Below are experts of layer 3 (counted from 0) of a mixture-of-experts language model. Rows are named router (the router's row for the expert), down (a neuron's output weights, with its number) and show model dimensions 0-191. Each number is 128 + 24 x the weight over its row's rms, rounded and kept within 0 to 255. Numbers have three digits each.
Before each expert's rows: "comes before" lists some tokens at least twice as common just after its tokens as in all text. This comes from a sample of Wikipedia text that the model never trained on. Tokens count by the router's weight.

# expert 61
comes before: "-", "| ", "|", "- ", "  -", "- S"
router:161106148113138097155104156155106160106156102166107147142140104115103157109111156167096107101090161099100106104104163147136148104120150154141153129155095117152100163150095158109163118150153150162098154105149102149104102101085151103123111154152103151148097105125145150152147093158151103157161153105106103152105107094090123146099100161145153151153128146114099147101108153095150118152110117147141100111155149135153118104107103148104159112105112151136097100096107136132152103106146105108148154149097128110162103102156138106147156152096154123102127115158120100148112150154095151144
down0:142163126144175137163119107138189113105132098093116109141086122142144112137146120143163160123172100170128115174141104128099150154078085090127138153132149162154151143096123118107126127112125145130173158117170123130096151120153100166111115083122131135084129111108152117115108090137146149152146109118095100124159151129151145122115104117146094103131100140142197114133103138089153124096158137157089119137168091138108136092142116086067108139155103128115146093105110138097123091123148142149146125152127138148096145119113141132153140157140168111131105098114112117170110135155125108126
down1:141099105133115096119141159146131121092095140125154151165182118126141119110167147118136117114153136175096165153130161132163141132109133087113121137127108190146155130073126115094119086085116112150152154135144147113136111099084119160135084112151142119122128107145123109089145114155123109095124102131124160142114121109149121146104114165111111081150074126108157101146112090134144192143154115105097116161139064158186142125121168075104100124156107116102147109138137123156112108135125118106149127131108122160110153123121133129123172145160129121125103160148113130133117115119162143169
down2:121112123106203125148124152159153097140127134130123108098142135090156147095160154177099142149126123122163126156122135134131135103100108154149138141126159097070155111111082097119100123161061134088073125101137095139124108135122131124127143157175152137125103118132104118124133154109132144137099105133130130153134123162144166109172135098149112139092090146161111116113125137144138127116126119113106177084128160105130129124123120082146160145139125146112151116112118131124118148165123136132126095133100135174125178138063112112124141095126094106168141138153147088168112093133163172149

# expert 75
comes before: "\n", "\n\n", "-", " The", "==", "The"
router:160106150113139099154101154155103160105155102167105149139139102116102157109111155168097109102089162099100106104103163147136147105120149156143152129156094117151100164149098156110162117149152148161095153104149100147105102103085151103121111155152102151146098107123144150152150091156150102156160152105107103152104105096092121146099099163147154152152126145114100147102109152094150118152109116147141100111155150133153119104106101150106159112107110151138096100097107136129153105105148106105149155148096128112163103103156137109146155151096153122103125117157116101149113152156095150143
down0:111112150122128146179129108122109114165089111130093143120146106134094151151088119117125141149078134122127074130124137107144090126128098111154168120106102153118141147093122143165144141119167137081122122165137130123119153103119144151130122154074165144151141134121119162101109095138155156077078122140159114129078142158165129128120139104109112105185124155111116143153115193100135106157132127147123120101133096126095108154091098144124165133124179104112135136156111131145113143124126162146112137103147140149145142121125097118089143126123105132130189097125194105172147099115138149121
down1:132134108130160129146121144122106125125129178145156148082080145104135161150131134115146160117086122092102106091161144139120119105103132169125112183096127116154150128181139172123111163120161138139119145155169144120106114127098094129108134139159169128164139131115101104142152138135078127130125149097115121140106130129098121191120196107108129134120129124162091156124120171084158143134129107097117087132122123150097089116112139134143126164096150116138080115082117105141132098117154168120101131168117139103173123143124112114124106124154115144101151080105084144130159154107106112135
down2:144192132137117135142153156148120177095120131141128111102118145118117109127096120135151130132145119168153143137124155134115131133133140125107091135122102130133073134138137164172100112130122172143117131130138099127098151137111147144120128157092156082124126155117076130127093145090137139184117161153095144127109095128124134093131136172180142116134164162123119144089136087135153140146128131155057170106112114139174127113111103084172141149129101111139085166132124124090129108145126153089140122125151172112089090112137091146145123135122098163093107127128098137126075155123098102130

# expert 38
comes before: "1", "2", "8", "7", "6", "5"
router:169118105126126103122106141129117140136130111141141127177136115073132134121122141150117086097096149107144115090133155126124152100160155142184183137154112138111104124117101164093180115139140145159145134111130097204101094101112145131065127110119112164147100121158140115125090142129145095146142125096106119133094108138097139107113089118135147142118112139132127126114113170093158120157113119123075107139180147160131127121138131153117142140068132155088134105111111185143129122122147099087184176145150109065128142124140145136119147137148136137128128126153130104134132153146129145134
down0:076123159120146150153098122152096129145152122150148122119142139131111124148132154153073132156131120111141137144174126111146105142140123135099123152118119124153134160110109120157142101088140067122121079110144161093160126124160134148150098086162135125145118119148157134158110136113137139135126131079156153101156130106115137150124138145149154083171107113142119144126110137114104164115151131180101166159093145133168140079089136129134109078093097121140167102143130115153151107101084118092113113132102136133142121145095141099161106094095099102133083174107101098160146171143132164130
down1:117144151085136135142103108097137080089099115112108115141148095156166080148141135125169157137130159110085125141081095146086156114134124115154118125158140108059143110122129165148151142199141147094095130113135139111119120147136113120133098177099105138123162142135129094144111108167171151134125144116150128106091138134134121156108138076134132138168128185136139150122093109110122117090153111104142114168132124115109142114117110133115149115137140131134146099128095103114099127115133123117119130146118111156135077178151169092166134105134165130104147112163129146128109193135123159140
down2:152140143135143112147106132135084142155121142130126091120140124133138132127100121141090154122111154151096062116114146102121064129124120141147116136133144125140142137108067128132094130188122130142099128139109149155152088106131148134126136116159089142148151087118107118111108107111108117128192107131128113105147174148117182145131127122126146130126091132174127106132106122131135115125150116125086162139165110154090145136165126165130120074110144160123135174155125120166118149168081140140123142131157119120141150121088087079097093148157120081118127160148176151078168127135114140105

# expert 120
comes before: " | ", ".", "–", ", ", " |", ":"
router:162104147115139098155102155154103160105157102166105146140140103114103157108111157168097105100089161098099105105102163149135146104120150154141153131157096119153101162150096159110164119150151150159096153104150101147105101102084153101120112153151102151148097106127145150155148095158150103156159152104106104153104106094092122146101099163147154151154127146115101146101109154094148118152111116148143101112154149133153117104106100147105158114107112150138099102098107137134154106106146105105148151150095127112163103101156137108148154153095154122103127116157119100150113150155095150144
down0:107133155129108168159107160144157152125143135118150119075111102130112181138114127117118150119136181089148138131184141091099123120139119141082146153144158097124137087077131162127125132120107124143138117131138154135110141137171088120115157127075139130108143132116162150120139154103122128161128128106122121158112173096122111113108142115131105132169110114178111104113144099114116157088124121095130091109111148162132115121054194166142110145115084144101136136120133110166130149105113159095136148151136145150098112148118079133143152106108118177102131154115136164110138112143085129101
down1:092152136098153104131121121115122088073128121112139131109109155161133144174129106146172177111125112154136129101101112111116092107140133150139105127132129118130120137121140105167134173097118095099118122100114104118151116117136133111120104135138149091116114178169107102119132173112135127138155109089128118159103161121111090146133114142091107108118122119132155068091111143141101152162105149186143136142137119103135084168124117105172090170154179091162119105096157169141129125115105129099137124177142107111126125101148120133176138156142157139193152120109161124160140105137127136111
down2:072112140108144110149127116080139116117113143155135102117116079126130106155140091129152170113110126142119125151142174141089077132115149066133124154124134136142104124090122130087130135133116165114174084136091146163151151160127146125154163122103135122110181134132118129146172145150123111151125121145145132092110125129122171099126097143135137138155085140194127119126094150138124126133145106160095158124142104107103110104083105101115125135126116125127094094116141140136090138123148154103142151171148122137208130145153118096178108165163118132101129161133113112116083138126113104158

# expert 100
comes before: "1", " | ", "8", "7", "4", "5"
router:167106102146135113141070126129137126142136110129151121190118106091134142120119142133134093139125137110167110115120157140130163103158151144174184111136117144120115114112114160100173101148128138178148126107117089210115100105113146126075119116102112154140109111167123139107110128133134101156120126094120126139064104127104130111077099124145160146124114138134107135101121178106140133150108113117087081145185144154121118135143109150108147130079140152104139107113108149145118114117156115109170208135132126101150128122124148146116134121146139126127149119153157103139136156169130148124
down0:136169130182145117103148118094115151139113141072144176123120125147131132098081105107155098171112150111080144141134088100159137141150106107154146134121173125098113139087168142132087183113087106121063122169148128135093100141154109098117112113140146147143121106101125139113083117145143111139141131104150143106150191150169128093145148107135136068135138123143132107148132130139125098104148168111137126089094083130117168113167111126142134147159136135162110198095132153146134132133141140141142116150106115132120111115112114141149109102153122127144118143118120154095152123114119111107
down1:122128120137139112156153077129129142107133122100137125140130144123135146157176165094128163147151121151135143127125129121150111142099111134110135128157101125180113121179122102073114116164135106089077136146055124135137087133155134125141096106163097124093118172105145126092103183106168123136105171183083132131125157139147139156117146099128098111138141090126103166169126090106151168150117084156144132111093134120101148106127103128098150163134179118140123142118155146138129114152148086115111114143127132101122131119104118091168095146136141104151149143122127116104151138134154112088
down2:152131111172131082092138122107108129134144113075141085179106168177121126103163127124139172092123146149115088159114111110132100126134168109099148106114171128116142135111180127130144111163101087109112118126130159132152150135154138212161083112135093164126117122081100174125138108140117096129120123069131133113137111130122113111131149116096166114121138136131126126174126139140147124135135113141132149125140129135120122091106093165152171109128102066125080139132158121155127141111116119133106166135136133114164136138151142076135114113111136122131085143156152154102154131131148110107

# expert 62
comes before: "| ", "|", "==", "The", " the", "==="
router:135139139093203126143145094170114151129147125095139119153146077085091176108097129120104154132130124133116107136117130154099101152088144130132140099121132067165118147141148148137181132118124137123119133121156109163120094111122154143098116153140103129164119110144158157142105113138128133128122143133149120156114130124139052155134131141144157133113132158049125161136110125129141099111111104122136145125129134104143112102126121151096142099099147162116115133096115131088093132119157128138138117106127118131148110124127136125092156131098154103122203060114176136138123139143132191162
down0:166131108161127125087115108161128131155116153083162087113134171105166137097115101119142096100096155112091149131153137138121181144116107087163136152095124121118145142149116140140106173123133154127127183144087126141110160115154116146111123101144083092125115151095146134190096138121133066157123169132126111164094128096130154125128132093151165114111146102125126149120145103130177118105134133130163104151146143126147088121129142130151155124121118135160095113083135076135158093101109096117094126141135179163142133159114126142128111107128109096162117129151112160133089116105143126136
down1:102167124120148143063142129140167164106163119129134153088121122128143138138127178140094160113107148114157114141144144143125116118201130178115130139133109143142139137102139104100140132131118108118186148103113102148122138134143096100119143079103124131166131110090130121149074106156136133094114144141128120133163088134105083153138152117111134109069152098163133146156088149142107118111130099129162119136152110158124131167122131095096118123090178117124131144133149120083123145127133160116131187097120114077145156116135140091132105116130126130099138068107136154138128137184114131121
down2:121128129111142145116155097105128142130117123093150139161115126134125131135127069174125149101127069107109144103125152106141149144148123116132153162111136139135131157098140143134133117138141155102147101143127080140108147111119139147165123125145092123081110135095102146144109162196123103121194098160125122114104138151155171148108129102151140128149070137080118122124089125141098147156155172066147107107071127113103166151160122137147137169119078138112122119135119123123097141135100157133132180113124114130131149089121144127146084089153095138116143161187125126110122146113138121147

# expert 98
comes before: "| ", "-", "|", "\n\n", "- ", " The"
router:159106147113137097152101155153104160106157101166105148139140103114102158109110156168097108100088161100098105105101163148137147104121150154142152128155095117153100164150096156109161118148150149161096155104149099147103101103085152104120112154152103151148098105124146150154148089158149103155162152104104102151103107095093121146100098162146152152153128147114101147100109152096149119152108115146143101112154150135152120102106102149104159113107110151138098102098107136129154105105148106106148156148097126110162103102155135111146155152096153123103126117157116103147111152155093151142
down0:153118151124113137087117137153131120166145126124116171144104100096168108125123150143132145110152105104135121184129082172072123097110120095115147136094088148107155069142104144144144111117104093144109108090110171158190116138093131187144130135128159102115125155106074125170157109136141125167142142163100110166145123086081102125141131125151121133130080135143097112130165132149124089131160157121105150100160126127136126094132150121093186167106139116104138144122101138087100134121119150109154165137116108138120118143129132117129127131128120119143111117147141089174140144134130145145
down1:125111145089124083090195130124133123123109092098100093141092148134091143168147155158092102144140093156148150118120170123147155146124162135166140093121102139150139109152140155149146118139131181126120130154133119118084083161167146114126129116101115122145111160091105128107150189136128123130143137117120166109132121162131120138132134102141130159138135111114118095147164088156158123128148116093105140086123150103111122137131104115083115186106102084126102169149105110115125116110175101119107188133110111128150100136119145126125150134089152125140101127171169155129106132111086132104
down2:098122117120122125177108129122155108085117146066130114136165115143134133107136149118139110109136167129151102098145135097176094142092143144146155122127122165154086111120101170126144072126168120115104142148122145110155185116147154112128123151142124103126103110130096123127162090095145122126170124108119139110108123142078129156146103042153170100123144142140105119137131149145129147162141144122097100115110116096095084129149099137157136107128179116175119111126136142165118121148136103103136148118106153181107126138141156122122164114153106136102114136137079115172138144140128167100

# expert 10
comes before: "\n", "0", "}", " X", " $", " his"
router:160105153113134099155102155156100162106159106165106144137137102118103158109109154170095108102087161099105108106102165148132146104121149150142159131155090120154101164148099162110163115148151150160094155106147101144106102105084149102120110153147100152149098107121147148155151090160152100154162149101109104151105107094094125144102098165150152152153127147114100146098113150097151120150109118148147099111151147137151118111109101142104156112109110149137099107097106141130156108103148108106151158152095130113163106103153138105147154152096154124102126120157109103153111152154095153146
down0:118122110117104136130090121142125092083126093112119148148120121177119141137123126097132125128162137173146116101101153111127147099147153140156126086171134130094144138119101144165122107138130132176160174134128137155105081155124100125097181102126150123121191131112101157150145129128121132122151106135118131157133104154126110106112146111147130113115105132113113141136135134141114129135118173083174148088154122080122207105123162107180131121156080134106148081142084100095118131145146129078139083119116103142167135157108157147173134150118114125128142112142114110113117124132148089091
down1:168128114150160106114116120128130128151156119118128099135136153120105090137166101127136117139083118194162124181112160136087137122103101122091137116143161131115132112120101160130155113112110099110148177123107169071152148195133146133104113110147157098125116111158131099136149130138122112147118150077119102105079093102109107145129097135146129147146140130176108129106097162109101146133114102119148169119163114144122126114114128132175125171134153142110097152159130127134134151137157158171151153137135123085146114098157078086129114081145112140119135124077146158105094126122136098130
down2:156120123142124144146177135108120124123153130160139123154081124100123172159147115146112101153129125085129138099154102122098107121118144100145138159174131162083079128143139108105100135129135126128088118141086143097110087140114144112146124112089122119180156092164138162076125162154118114133112125138150140111100129107123139109104132158155165157133139127120090114124119137106115137169112101100098132164130147071148126152129173127131151178145166147100183140136161119132101151152133136181150161094105129089101120114106151129128157123124121134081110149105147101075144127111138089130